python train.py --num_hidden_layers=12 --hidden_size=192 --n_experts=80 --experts_per_token=2 --d_expert=64 --d_shared_expert=128 --hidden_act="swiglu" --moe_layers=[4, 5, 6, 7, 8, 9, 10, 11] --router_score="softmax" --normalize_top_k=false --routed_scale=1.0 --balance_loss=0.00345 --balance_bias=false --init_std_router=0.0155 --lr_router=0.000672 --vocab_size=16384 --norm="rmsnorm" --norm_eps=1e-06 --tie_word_embeddings="early" --optimizer="adamw" --learning_rate=0.00219 --beta1=0.95 --beta2=0.95 --batch_tokens=[32768, 65536, 98304] --max_seq_len=1024 --train_tokens=317000000 --max_steps=5206 --dataset="wikipedia_en"
Below are experts of layer 8 (counted from 0) of a mixture-of-experts language model. Rows are named router (the router's row for the expert), gate (a neuron's input weights, with its number), up (a neuron's input weights, with its number) and show model dimensions 0-191. Each number is 128 + 32 x the weight over its row's rms, rounded and kept within 0 to 255. Numbers have three digits each.
Before each expert's rows: a language model's description of what the expert responds to; "gets" lists some tokens that make up at least twice as much of what it gets as of all text. This comes from a sample of Wikipedia text that the model never trained on. Tokens count by the router's weight.

# expert 29
Description: Pipe separators between cells of numeric tables, mostly election results after a vote percentage, also sports stats and climate tables.
gets: " |", "|", ";", " for", ":", " with"
router:103113098111190113132075156060142119173117108106114127124129107053122134092109159091180140186149158085114141159109115110166096149143069084154088085127154135106105111160108032095117097104145148175057143165151165148090168168121149094064131098115139143124130118109136138129108107142060171204163107139141147125160125110067130144091111105140167089132122115180108106171138124067090076139132096081096167105091158121114123177137076127093058080157095120141084193106104152104099176168161127087145146165130107125147108142132140118180166115113189077173118153124154103085122153150168133158
gate0:104124069148110100110097140112137115168117125131094049128124147079131142117146157092147076163149105161166116121133128126079131101074147147136144188116159168153103136086105163123124123056118080146092125132088122095174132097086095124139135162100126108077166130122103153165166092170100114108084143137157127128076099118121210118135095085159121148144104133116098097170090104093133072135162135163159139170157156134143147142123161108127079093146066179144098146097133155178122163118122177157110061051153099090118110190120100186122185053160204142125110120120104184090196082076174098133
up0:117147046133114168082114116151092074119125159136114124155187156093137125112162120120114042136070114140161124106123109077092136105124146119179177245145127164095127109152097195145125135099078123138127096089129132068181080125082114117097155156068110137132154112123107154161112101175129155101092105093180177130092114141141168112136124080156147133194130126099087120116127134110144110166109140184159128153139176138145154143167175124109133136162104166147083125179117142139123146080100136139140077104139088083145141188149123182141173092161208138153168089100086185136166073087163147130
gate1:134150176136123144085098143146139114122100168036055086129135106125134148087198136126084185122099126129061138097090065142133141162119109136148117154115107130110138165092137075224080157173157148044132134131115125123118102164109111175089196113174029161110115120123140127083153165092164122126081162171127121104125165118139108167112173103126105158177151136178086141133177182182140176180113173118112097148100144146156136134131128199093105102095065182140074104144148144143135132140096107155134124166170131114101105110162116116166163131134089165088123130123164150098141120175105140140
up1:144145083158111133144132107148087121107190093171183130175122198124117128180057093172119046092106139175134143146159147133131111095166195141113136127188091153107119108130116185056162142101093089146117125102103109124173125081145139122181106179081178096143148183120104091156130121147113134121169147097150156114103131133165089117147126148085130124089105099079158153104092121082102079115143121168171137165167103135139159101158176073180171138112164112101196093090154109152120066097141112146117119077064111105136151164098126129073066154123124094196140116158086152174117126091112139088
gate2:127140107137112083132102148145153094147126139180109140131171141113093134118086108119127083128053110137142150204138096174073112143118117111152148125152139183133068052157172188046161067172139121130151109117079116133204109007130135065150135118121078099101119157159130127155164072120122118083109063085103139119137115149116139104126111145156102086162145111079098160124123163131083110147169116170128117172115108147129132089088180153150137151167107117139155173141128097140160121089146083114058092071095133121118068115140125131157054105171162097127076127118099150150106078096139148120
up2:169136169137142213137167078116063135099122127097100155147088154130146151144141121175111120111146123147067098044170138086162194101159144173103131147123099069130160151123115102219109226120105141103117137107169128123123129205118122169152115178122164162186135125109120108106146174120151108130119194143156099115124166124168087159178160118073114154104163126162136140144137096123142186103077165123147102124148133133135138089140117104156116143063117141112158097106179098134081116170103176130188145149156137170113179159091131154110193179096074144090190122117158124128148140099102093095
gate3:123165180124095155133076132154107153128139090178103189099185132144136121166142139097119160114136113103116180147125063086166089103111109111084112178161153115109180114093100128195212062149130067160139147117114142081085106119135096144071162145189085168162083117136113154127099139110131156148144121131181157117127131109101149097118172128131158096081092183163111097130116113141149104173087125099142136131111160109097097132050114083077069178150153104098112091170144127091112127131137119150236190126122090137089137159080081111082075139135102103119136199163137119090127100127135094115
up3:131120147130149103088120092164135130132118135143081076150124164156123095100104155106150110147118097110132152108120125089092124088100194125100129135160037077068187148151153159193148142162110159134095106151190112152136126101101126166152102143059110089124114087178100127162175088134125107090156157155128046124135177147101072105153121111148132131085131182093097134118131125165112170118211109117138072146121169128113129110117127115124068120170094113123119136099132042092168093128098092148115118053168116145064160098092051181110076099103125143131179110088097187099138174154154143116
gate4:148134044221088150132093113146110119086128161079104142144097186174132057178128100103143138117126124090167121140173086180134135105147149113155155139118139171114087107113077077161122112054087072126180166130150155064161092125078098160130085114176118154165164149099124150133121170117099156140113104182123144107127140120141086104094145143178131136113101107097141084071104136094098076111129077150186123163108075123099092129126139139139133091173125147175134146120133156130123050155153109168115071172153116067110147154161107176063113114142133168151153088155191129141074099104094105143
up4:168165213089176133137127102124113104126132110170102114128128109115148170128144129166081136108110084174061131088119159086117103143124145171113130143133139093159169151129177216125144136205145194094099109109094081175124163120183128092137156153107096106101122090190131093120167143108184088115100152119158124162114159144149153110168118110096094124142152169142153180168156142178181190180109181148107087101151170126177144104134162143145111183068117106074118090147149057159139179072076127103160201105101158157102149143095137129155153115113114108142104171109073152141154125138157140091
gate5:148085182144122122150105132138113130112112136158126111081144117131181107152192124159141060149111134131107135097112097175130135164085151103181109159106098128123057089163147122135063117137120158109109164140148109122132116089193146209137132123116031116145146088077212051155101142079134133100137191102100155144136140117097125137097081106106141120168117108131164142136124153063113165169135172083106094129081165179160102112106130134134174096090105171112176108139070124106147159099094118100141107101129175128132139114216108149165190122111132177160171070187172148185146109152148129104
up5:102078130128139102141118182122146165154121178147138114080134099107168083098152135142161064175122160108124133166092135137130117153099121084180086155083149148060081051196117092133100102117118130178074174144172095152091165106182121167115176148086121140118129110098196118156076105114140130132144196135112141147142099119122129170104083106138136111154091104178173099140093106087132125121105163084084143126085156174199101159078114121105164047157117163115121166146078145080159183113120132122174128134150118110155107108177132159171201128108113136175152094184146103132136139133197170112
gate6:111120139132118144123065121144111144079134118120085115185098117159188110117102113127117077113131124159155102146120099091116113101093170109177170122181073157151099092108117147123134141086100080150150154154158108198114124118081131161154161112157182094140099123035176156138153156090132095172138168177150137048118167160128085093119131140109136142102107157088163120063142151103169113164135098114119173145131056165173172118153144108065103079157139099096105116167144137124088054053165127152115187075114101126064162160121084193105072123119114073132107131120166156153088141135148146135
up6:183164104155134140137180126109129103159142141125142123106130167165091174150164116170124149131109111130058121113166094193118154122176114156082105129102160137146091158142120135151147150213127155061124079098086094088156113116161127099083093154127056176093139162163096130133155132131135119071095125082129159175096144147159154163171115123074100140097151067155100165142139133129131157105146150172166079120147156118119126113122137157189176133080136157164162091119115136158140129138096152140093053165123183135203091105146200080116142098169115226167157090138121161158205132116091126099
gate7:122109074106161118119100149123153115100086146065154106141179093105125145190151101110096141109102188120119124089138083190175149165073125119114117108149095162125127159154119105116079091124183073115152100097145153114158089107101183125116177131094124124146065171092190165149133145152136182091154134156090132178084114163133114115122178079153119140141154168137092116163182165126153092136082151123133124104151182128130110118099119151086148145202108186143123107103127160095161157166166057063138130155143112148074140043221149104139098173154102147064154146156157105133125113189105132145
up7:109118080098179144102132128125147110150059129086132120128161088092129129177167107091136153119125186105141106084123092153171147154092119125078145105171077152139150132151115101151101109125152109106104108104131173125134111126105221144097157130108147157144061160079159152144120129155152185121160098154092116155084119143104143113129193082150138151140156145154064118166185142094175060122104163101105143113117141124128070134079121130056100142214121154147120120117097177084130148165185079093146156150193093188118137076211146145160130170142114130049181143114159117114150123194120103141
gate8:125131177199106138107103132116165122109132138143144192104157126119184129148117157105146055168130160113148169103186131190090106067144129109134107141118130104134091113162122111116110139142085111102078117123110086125147167141102181155100138111136090163166117109145211116119148139159141188096113254100145139154175150188130129115142121156090158161117174105114109178081143201077162150161063164144130136173115172149134154130141105141140173114166147154135139126148122099107106115106070095152120175110124143105144185129136126090092112117096117196153084183165193135193149081118153114070
up8:098075100145131091093163176092185173146138130123187193108167131124165078129121159091168071176123194073135154140146156127116069126106094083141068136100157113083118078168093093106126129140119138161076142180150119142116177189123173141065189114104149140140088115159178143121118092192104164112155171113164122180183071162131142152107106153158163091127147070168134135119120152098145144109094114140091176137109164174158151166162081117085146097160173144153099162137100143087127144165136113145135179144103102087189161128106162112118122138092141141167105184161152100120132136118187157091
gate9:161089094137113181109133133085120133157152179120107107149163137136159117138133145146126060148106123136141115127214140090149124134205143200129126099180092075126125051156106097146105158122123160119152103056140137118136056128104118115116181196131156095069142092136140134153145125143097113085119118158163060147075139143086086180102122108152157122158160076054063158078186137147093156123137102158148076103188085171054115132152164143183179124126115161129141127159160124153110095121141164168131086087152142139133176111134113143147169131108179123123084121074122161151120128176148103170
up9:122063076150092132108146165050156140177152151105148103147165149106194111131135178111164068168109181120186142085152126109155109148137125168120103097148100102106157101171079052181136131099106114140145136112125171109108094119100118136118167150083196109104097131107138151125127083182089159102132152150148057165066096085051108138088096100213157125138141123058044126141171130101121113107082126168149154125152153124079111155129140125087148103175142143144134123134158168133123102172173170183174076143168122125153180107127121129140105142119168114105107105080151120129134123186158125169
gate10:132142143108163117075143142064139093111141176134101118108044192149071137069069167135142151109118168116149160154147106143103150110134095152100100168131047113156150100191109074095106110137107084148138114136221107093141164153121172129128163088144128131162134138152111174117093118136089132156170158132140103118194112165099109151169116100173110115183162091106041133106108132153119162108113177133133160108134153171205079107132126148161114115154070119154120139107182090126109140170134071109142137139128122185125149159061118113122089134193135068132159134138141095143139124128147195050
up10:109101155127193078182102103099119088125155140120165079103076118140081123096112117158140149138156142113129157147084127133170160161149102142142136121097142159129112116158144130063111079156148158150134123095184086104121152157130194152090100146122167104170177077122098090096097160113184131136116102110164150166197090155151146157098107110098107074128175082088143087141088099138122149112138170128127126135123097095151148122223084110183093084114120109134151157094140169179098191162124076022146119172106162155147103090167104128136138152167217137126099115114103105110116157148106122044

# expert 0
Description: Prepositions opening a phrase in narrative prose, mostly at, of, by, under, during, after, as in "under the command", "at the start".
gets: " at", " of", " by", " under", " to", " from"
router:163146150164114143097163144125099125166127153130117107204181122118155119102085147093175120136103127191144088171128126151072062110141175086181086072117077121160089108171137106147058184101121137178128107172142102156101080122058170120103171185152165154180130073131109130103203166130110150176142137147121101168112094150146080157120155134135173084124143100155133087077085089155107131087173090162127154093141160159151164137133119143162119076151148139138198195090136106166115129126090111159094114145096112118058075114082143131130147120162099089127119100085080097124135144086139160110
gate0:093121058076175083143136114214140146121074133101125148137172052157162111119089080132128152134122059145117093141126143066128151209109073148142080080096132157182135117162155104150126121186169096177072140104164216153130099093152087112079122088162128140132131120117166179081170146161117107129115132136159143151124134117183153168140128057072122116179124125179150130116086143154136140116146075084116057143218119157153115135191173109086079126074165158118120145123129134121121132161163147137129122103107154107159161124102135085125157163114162135162139102108093141122148144114112126137
up0:133130198178133160140144131087097096103152104171157171115125164079126116118173174122106074153140190120143156100084126186121110072142182088100130156164113165113139112113159145072131110137134138097141114168103033067131167146097173162194111152097138129139128147157112088163171109161145092112148145089129163119082129173102107101082111158229164130107142133089117125150148080126131089140096174167130228124029146116175119144100105204163159165166135130118153102164120161122130127111061086109144130163146099126121124118143144129128124091167127161137097170133154161118108141103148169106
gate1:172085150181100115129146113144087172137059134126071080138092146129163109136134137084159107112127120156140129152090153169113108138064178109114168158202155150172117143116100175140110133056134061124183147136125160149117113124151157150146162164125125177145171109123149125118119079163149088192176186158075078155121112136135194110126177098095177139059136166135161131069107128104170122126159152110149150108158123127095149136093175098103074137133100153182115133127119114123120141046170098087130190098190112113087134098131111149098074118149098109109156120110116077083099167132095209156
up1:109085147147132058122127102114093124173094120136109073159082192105145120150115138115109124064168139115166139136027129157128123073148167071106185151161107126120128090083095210137118127098149062120188192109130159107134099138130142169123132124090085169118104120143139122094204089151175088113125193104116130162157098109091238091116143123117149173062110186128155147093130154110164176119153183137129163116175101117102169115122139132108082129161109137139136137133085093119151115058147114124122183107183116089100126081149137135099057115115132122119135116125117097114104121117100175149
gate2:158068157200119091156102105170144129157131139152121255131101145109105090147149174156110181155120111107106123130146173173149101095065216099176172146160134126116126102123069166081131102191111126109123114108119146112083140146126153097139125154201117131142092079133161140154085216161157182091091108097097114119112130162089121189139147148113137141158147121132148103096113092163161184129100159153137110114087119126189108082125146156136145136130118152174172119108125164101146123122145111128117155071147145086113095155146093125147151134124109181119143126163128122110145056102056129072
up2:158090145141104100114123108170167146121130150093124217162154161131142092136112125119128188153112109121146110152137179165126074122112237100162165121197126132128122089169086123115098134164115142107139069122111149115082144158117151080193138188181120152137136070118172144104081205160173168123102075090117082139117134147105119186135133173102155132129146128124099072082100110159113173111147095154146112103146089154178143081115100201120147156119133113132174124126179129097151106092088067109127176113140117098105068168135066118138166131129097145096132084146095081109153111087094120059
gate3:142095083147077105094142143079163171110136136162112103149122142150137077145141097134112112129188184146121088146134142210130127082176088135161132137161128160145109110142079081124105209132077169146114119181156132152140144136139122181066124104103145140086146123089162111088095092121130072135103086167116191138114162097118106079086129160164125169115107082049166133126099186131110182143153123112112166065120055124114073071145128111102136080146060152075110149128123168118093162106121080148123151143069126189178103135109064132109178133106160153172117101132180123157126153125124127073
up3:094106151188126116124156156121085137073109169104097136148128146127149060112104157136179125076145127137078126186142200142109126147192167116189107104145111089132112115132078152099096138161068198142054138152176162162121135133141141088108162169129095147068105109103125155142101092122148070109116073179149148111184124117137166133094138137131112126124080085067185122141129106091085127103125096115069129080176087120109079079107140144193154134056153118102092156136160169155098134111122144162101079123139154115175100223092143161126172152134128117115100090115136119144112194126154127077
gate4:137148090140148100092145170144139159085107110050139076160126077200146160143092141115124141138123222131141122122215155096118114114134033114145083127117122112065143122183157125147104100150114096156136115153101066129111116162123079193134150059177109161171150148109104140086197147046088140127126123174178115150111098138160113135193127130142144129148128079132139082182107153147128168093146116093101076158145128115119133112071159135149117116044107119120048135118129173148156101151188126147084132144121115079109156125079179098108157105102130117110115139098159155090111138097109120132
up4:160140170119112152137121085142102118154146147184115180115124211095142107120162133138134123106128061134118126123076115179137135168123204107120134116181155162174091133104112132126145147123102170100084109109143155114145154093116198037131095229076146132078112093168169125154074144215131101120119135100105116078146153134128170180079099149147146129125117158175176149078103128144126103170127119168170171084158158159180143149194095120110133164167161107122203147146122068102102144119037144130170084120147102134136117129131090157102137128121086114156154093119096110158138144137135149085
gate5:090096145118071167096145108121164114109120154182143144142163122124160081166164109137158105176176154123128159132130132117101110052033175178131147103150125070133106093159161134134119067118111104149139070121140172115144130122140146148173154104155152148089095120190132170174123145120166170136135116036175153149124132148157113132109112088066116139193118135113134108101138155075184146147142141155150123122090141106150102139080062159146201114078134147199169165183093134094154094153091105116109117111174143117106133119103133189074139129139136166055180153141110084097216134133119126123
up5:087129115121129112167109147147147119106156028113121091112101142154080140072127149133138171110125071111187114158060090175123147132168105082144190159137066154140156156130139152124131183139118119125153166115086119120136119067129123128102108123132074088167136160080113077113098121119067162131107167155026146130158127100115150156143142170184161140092148138131115157121099086185095094123100163119127152159117105150146149083115154128077107143178100143091111092140143065176081175085147136141166165118086119098182140168160108094202085149123146118199102113102183162132073107164129146168
gate6:151130170067104132144123167156168118120136088161096119114144185213102100149154143129166118179201132119130112087105168090113143144174181118104144094143178072132166098081094075105074130120105132144097107114108157133125169142111127154070097106131175123098093111128164168100182084147157128165122100103128112144077121099134100119167135111121140155196128123141138118129147142102188087137179148169068167071147110126136133141133069081127117102138095107082137126130109082145115113079117127176152148140083164112070097063157177131072095112187106141068142127038161150172197173144133130127
up6:091111118109133121171134115149103099129148071174150139179092134136125180131142120148175147146113136167118081137154156140151100155192125111150125092109084102094154081121106161126100161177066149128091169157156174141067174145062150111086148174216132115056161102215125131135118134133177118124174128134161090135170141160106137116064090073154065125181092107109120140094116091091161141146187077163157125100099113101077108128164173154177131122141166166126143136082085120077086121090143112156126151159104164132165128075122150095068176091118115100083128115077136134204123131136129120122
gate7:102113145163128109153110138118136130049164103159136154132118124160116096084158131181144232178149080137099143170118163106147121187118174170143109120147129109138134168105116156108105113132111132155092140128101164149118128140143105088140186162164161029146097102150176181139127096111132118118087094159162154168156099120152172139140149116145130151111117083130101100120150089162098127112098116109117102143084068176186137088134171154113134169117110145132053083146139136157153093061153050172117167099045168114124124162084190168080117162098120137113089088117182120187169142110104088092
up7:110119101106110084091158101101079135218136130081138106136064118050116137132122148092129094119090142084133121105114090140119131082115104111080101106140102179162109102108105124124177145145146086121159148146169122149143132127136128208090080124109095212134162169169076122113163158182120106117131172094113120103078150137055105080111096106142112160102125186096156150159123145132163161131127139158121160134183129051090078149135083116130104082101128090112200173100088094123083116158152163087150120139213109135096109058142117112159107108076146118108204143114093136082084134151147130129
gate8:132125129135101135155118106166147159207166178135135145075119078160073101120109093159158197115142147179108085152139142132122153145095114087165106118118108115138139129130155069114141109164107220178159163140120100150129147108185158121124143151170090117102189163146140142174094099096080157099170116170134111129142164134128105115086093127095123129115159092104124101124148113149166144138136045065111150149102172086166072125064119133147119076150092103159095137138139161154149096225133173167103102090091160119150148137140094172167144165172146114160096103172111129128178093182081051175
up8:189174119153161097139134125108092103046078109101121130147124136085184108130152183119084085145112107071082144085179115156124096118183134177098134157133141156131143124138078160126126110104170088099048141140151146111140135125120075069165120106107104169132117104127151128077124149159161051155052132118116130128084142106127145144153169109140117138107130148104131183187127143098106122135109143139129088099124064106086120059168169127128125182086104138069157107103180088133092134028130098069153121134158104137104134139115178125093125133085142173126197127080161146141089116063158151078
gate9:130097130086111099125133134113101158086102101102049155137172125112166151126161121110122114183076171115121147130153150121123118146111111107136146146098138185116128118097070149116101111110166188109165121164111114136069125107139118137101070149051142117128118115117098131131148175135177144082082095106106107185180142087130171092118173062095024115128130145115040139119176103159087116113193117082109126189102161184155073154146171123139136123111088097096171142089086100146160179079141040064172168105137131120145112118173141105148135100104142152131111101161106107177155079145101147117
up9:105183102093113117135159135168094156145112046166090172114082176108194108181184126139127095095176143107057131106180144142134115171138099124101107164128187095113066129118121106141166182099095176083082131187129092094097155122098118082125104142160132171102088141136147038161124102103173127101183127105149097113100156129128126165155178122173158053084127154058151159084089108115116091144165113133203131096164127121131152146177136152152163130144147119143148171130099094121162122173096138139148107166087143123184165124127177113131098089110109136162168095119123119092169132175131174100
gate10:098116079104111087138080123160171123140195151136123166102125133121163127139153138185092176202130092124108088102090042181086120090124102055125160103173106128173143179127170147138097139180123151172140100165086117126165127117123129160143129152058112073136124169155110161166132146163126183134099142171162157128153135122106115119104163089144125155176105144160147114159113152112143121149136094120150182125183205132069167139074107103105128139200137141092137125149122131065150170145128161066188145101096116135117123088139112120052079075085108155073147114164135131201157149119134095148
up10:122122127119154057119115132125157133147198148101148173123144128058105083065172163142117140230121112114094104111107096156105132129128167107134082108152117134173089171143180114084126123192174146167083107178090103135149116147133111164153126123059110109167122142155116207118135116157132166144096155205158153161128097160145108132187122094131161147152150107170149075196122107154105124116089120159090167091170202154065102141142097128069134134110137106088114130171163152124122128119143082052151094134093149109082113094105138126076093082108117195106163098135116115164172160118130098118

# expert 42
Description: Modal and auxiliary verbs and infinitival to after a subject, such as could, would, can, not, has, "believed to have".
gets: " to", " would", " not", " can", " could", " had"
router:141088076128173153084157139088108149167155100080122119113132111121078151125088156148096104137101194120130108073118118144095136145101098143144114050108080159143140168145068140172111119138074118114156115118176153161144097123183169090118188175151149148080138156143179124103144157175146175160096163106165163135184084071156128104177093151114086062151121085203075121142146172142092159120079162137089121136170141101077225079095161119148111147166126087142110119086165137142115153119088167104168150126137170102123112145165074188125125154143139118111106137101160067154118134109108080118
gate0:114078175140103122127112162164140164056110140124113178031156114161140091105137161133140134154142141126125154183121087140109126174137096168071156164095121143168083122096183112164094173088092089176162105132140127138128181126140091154166094137148130082152092125153100117131123103180066160129117105094145093157081088158142090160149155065179151104112188139147173117190113087127169095115150133138166183132140109192174120141104102117189100123146067152112121187150148147157165155107122137109090182137093136135131115113130174109132160151172104144132175192116145164034168090147112134091
up0:140139167147080142168115125130101150058126116172145145123088114114124115122144145170076154132161095112089106135143079140135093079160119124102154167136154128097076130138160105114128181082169126150092141166063074120092138090087074166120078134091113163150148150126116105173140114130054104175153108126140132088054154115168094143111159106152158125104173143116198158121148119120189073191198112119208151144068115097195090111115124159165112082126122172169148135110117078130107119104153097196133127128110117132137169111102141122123093137099193107121222137120147159088132069171142174146
gate1:106113155111149114125150133139087130130145097112140115131106128091165157083133147171108192096114143104091126120138161139182096143093211114121121152102102146170121135118110131134150100122145149133072104128106085122124151163136137127119103132107204156135162135101092118085163095077127121106162091152112127120099120171112156135147161147140152126125148117154176140144076073112146134104116180171138133194123084146099131095186166154133083096090173118120073111189112100052086076147144133105113160160132129198049116143078168118212126141232092093115157114127086240110183131132128187143
up1:163114128124130128187092103125139109097139153131134187116101089181126151168138114117150091129133073135098170125150064075122137083150088159117132115139163110078127181163154107097107173128150118141130135158126126119132124101118119145139106073106104114191073096096101201201139183120122141207086111123149104136122147125141065145113126104128115148087139152132163142120134130093153089148194106149146105116138166126171134120087067160156148153176086208097187151105089122194135112146192063138125072174126107089147178155141149086056169134113140122171159170111164068119045099109117097119
gate2:183113151103155155135158163118135139112147123099183120116168117160139107120143082157118131132110150204087137095139109117129128111120150056131116142155185147181030197159124128149116142131126140137162134083117131141138150200149123139064128126177119071121125149179127111213142122053174155140171113132072100160171110135106167111112112161086130122164124154161154126067168108137135121115140158187112121103181115184127133163160089087137172127094203128092153151164109173107130187176096166092112196147158118088112113074151105121140168158202121127171101122178103094132073139141145126125
up2:089139083123067138104108103141132157170119123134108100107077143098103192119115150159088124081151100077133066129141134124150126226121084203141139121087123105120243109131098145126094128135138109096116114179101140084120119062130148073199137117108129161106128078125136184091159163183117081180104136084208126144135129108187120121154141142126144124129154148120114103188130156107141095156116085035146146168128144078124161073076122153096117149172113110135113113110113112123156099123165050158150104144153139145169180184109148133144104144096107132075154129083148157137165133099118107132
gate3:137133076146081120194090157117063096082141105160123149083075158168114052140149105160106147147153098169083147166181191119191104075154116157112110159105171142108048136163232064094137126079183116165139123164147074125145146093149111139150093161174124118156093138123107123091135158134090106133121125153156057107107131117151128110145136142196095131135183133129161140160142122097133132185121119134143115203137157165165114115144102155173092098140113096170131131115085097106172131150126045122143139119071130146099122118144131079076162184115165116154175130141151143090120110169125143133
up3:163156230136111168092110111170130116125139168124125113146185122069155168121138111081143155153133081124135116168136050125111160112148162074103187163162145090136138122082150124141150177140115158101109125122058128106145158142062098157091088077081114109131149149115115130184141119096138126149141068118102151155102159167107120136057162088098150165119115139089127146130078096118142075134183111153210212095093087114166117136140129094094120129111102178096183091149161115163084120090112168152091148143151091173110117141133169117191116066145100175135178101116085148107143135089162156127
gate4:068092085134142118160127168140159129085169116058161111099116093179142173153141104159161039133111082101154108135121128120120102103130163134152143054168121153139126118175100144124098122100118113155151177228100127148169114140143119142173091177112122168119112112104114111159161094159095118157087133120096101164141118126149118187192107110182111125067164122127155135194136125097191061048143131102124128103109139068137145132123064095125174128155064113106128127148118158117081105088121126124102162087163125081161169089190138119132089156160201148143086191109149074127116128144106150136
up4:146123141114084160046143116113135150175104085120148084159157172102062111079169121047099165126197084157133119162105185138109182123126106141149141153188117094148131116100131156168167185153121124100146099051112147110115184098121151123124112113043169106134152138144132121150110179126201105125125141134202160087160151158105191105135154120064119136133162065128074125097157132131116118218111120104130185123146125178111143143158098132111132102128158124156104139110082130119158135159095141090121079162119131150153113161122124189123166117136116132127206099066117188087104147142174137112
gate5:073093088150106093156144163120148158108150142104182183131170094122148159124069149164093158122098097085108109113138121107172086111093143094080151128121095163149139107138066128122119157084174119181129174178118069098157041161168138143101110169115083109094069124139133115196131094136095121080118082097101137170075115105152102128103147117208116119181123071152108083211144153140158150105119118144116152119116125101188116138112131158147192119113113128142106120205102163176150134112148149138135133178099137099133130079141133123129086133094170137109140110156170003119132103149085132124
up5:131137168167105151105109154145114145139141132153134146164110154080151152153094136147090145142149092088120138101171126096160117091123123158069160143159132164154100090110136109116103137128187149168157205100088035083126096163170156174150117112157071116115117109108131114127117142158048121106089083086060134149051122089155112060144199091192150128097166108144098093171174201148131144062151147137122132135059119089168100153144132117149092165189103148167100121132163069138104116119159124153119147128129129160152178118182115115079083103130172127114139109139161116070194114177113125149
gate6:134150107094128117081122136125123165179123133159098189141070116096117199141138093118164204081140120119119122111123115103177079174138100144088117157116121177188079086112120114105120138161115121150105088122104154115164175083157111101119108084096104153128169089087144170089088118154177134160151154107137140173111122142112164141123186150097109142140197127158152193120166108112152118137079041127101145138141126155134132126087127154185061103085129150142098116071101109173111150087139076080083163144060096160163124178114150124095129160174151101111144127156107185125056077063168154086
up6:147162140140149109162113092150106086129141095110091058104130161110149058141140142189121079149110089142093099174153086148120156102164157100167104105192156087111162188123130133082184119135143176118117170145139123149119183170102134123147174144141146107194143142118130120155181142069094079144110079170127118049136140129104135083105092112149116126132058124102141062132048132140155154096175182150120147112108106097127140142203098094085144144122074134087184104163187115111088067148135101143157111125190147130094137131160145110160193096084146173133102060144112126158137145163105122155
gate7:130139077095132135121123111145123158102158139110191128074194160136148076173154106151139136123091136119137158069120112151167070143128131114116123138110176099173106147133146075171147119096111121153136146058145191050101073169142112161045119044135089103120088141079064109169114142094089159102148113123117145090112136104077124119159137077154134135129125127144119093103156159133119154138108180176153116123153147124133062124146117162075115154093142189117086097179155173068064153147159169088135142197101087114103127118183111103093093158180124154095114139123130094120148104212098114152
up7:117131128090170096117137124119118151087171143105207110096198167098147077130152113124153130128055139154136155090100113170128062157124149097117095116131137138173104150156118073160136129129109099167147153035131151066155101166151125123040146073145119123137128167080085107183115131089125148122152104168119149151104108105107127119163157088151130124128120117157132084125178161138093172095083180163109139075162134150124073137146092142071110154119168159094119076179179146083050141162119138107152144183103070125085103099165111125095075169177064168118127134124093103132152110181090122135
gate8:184112156112142122103081126090121100143138128090145108178114112093181186129153123102156190156113124140092133116138115108135117084116141084163091138096137109158106173158094060153130125138131100181099138142120126132122098189121161133145097065097154165098196145123026129119138120073152143150115124130137088168113130163071150183194153150137147106110106201134180089119145088156121111103152111204126107218139143114111147140203094095100112153121135136127134160116110110045051069148134112109157157122168157104156155080072111110126106152183094102127096111140117181122143149079099148096
up8:097142097147150150173144130131145047101120153132123155135168137127106113164110105105094084155124105176166089154120133167132108148171134179110172079154106087066162071154174122084125134083124123065156142180122122093145147052085095096106119190103107112164074149109193143157122172159121149065146122149122129144112144106163063123084126087161090153116136094117064113119097143108107124145119091141121143103115131138149083120086122155154168146151114096105184070105146121158159150147153119118107065181113092147071132173181147146088125077071116155154152123092130069145085118150169031173
gate9:073084136158129155114132081114085116169153200099139167125159088125159061092106152179138110134140104155118163104223148127150158071170116140172147100145174141154150105158123145093158148139134098110114121107146085141158124166153123144165152179186065165103125191186107159227165170097174142148132111179143134153185121151108166116125114140128156112120180127136123143135134106156104173111136052064108170166147133070125143125136121132124096170093115100114202143135129158133117156138096138143145116149141155099079060123195116112123198154125139115102093112160107056154102142096157145091
up9:121093110119112176162131111113101102131184182134107157100139101156156073129132120162092043139149077128127140092226165105152169105173118126224133075116175112129151079144136173106106179145147108112099097110136088143142140139147112098187140146159079130070104132186152100186193164103083110163143070148143121143181143168149140144177122119134135125142194125148133149112139120144113164122152099052113094194135125080152159100140135142061088176130110115032183162181114126124101114130119127186124128145138176056117150114144125131128177159114128113096132159119110102121126141101135131111
gate10:115115148165114135113132144150092146179076141141096122143106140143145091138128132155181059038113125108044107083130165144146121103125111186099163133168161145160146133125102092115078115113144095169158140188113125162160114105169132125158149147183105131089135147138109145255132129131151131146125106150170132133136105125167054111113121075184169112095149103128144140068214119111120143089132109157105081103144081173110154124045109085111078144161185116117142123180116139119068101158121127130145150166104146159222089123167124121100095177115093105154105150086147098148111140160135105122
up10:077128105131171183071145170130121128154143115124100161144119127136166130105132178111131113022122120088083138080110176137125148113141139139092148154129139163145104093140105075053113120115159109194169151182100082155171158146182178086137123118191106108114114133088101145187083117134137117097186120166147144141124098113145091115112117118212173121148097116140123114083182110111096134063142147154116111094147140142100154090087153131101122127149182079115150104175129149137062102141089144100110165153092163161138067137207117131061145151137071102172096126152185103151125178155076113159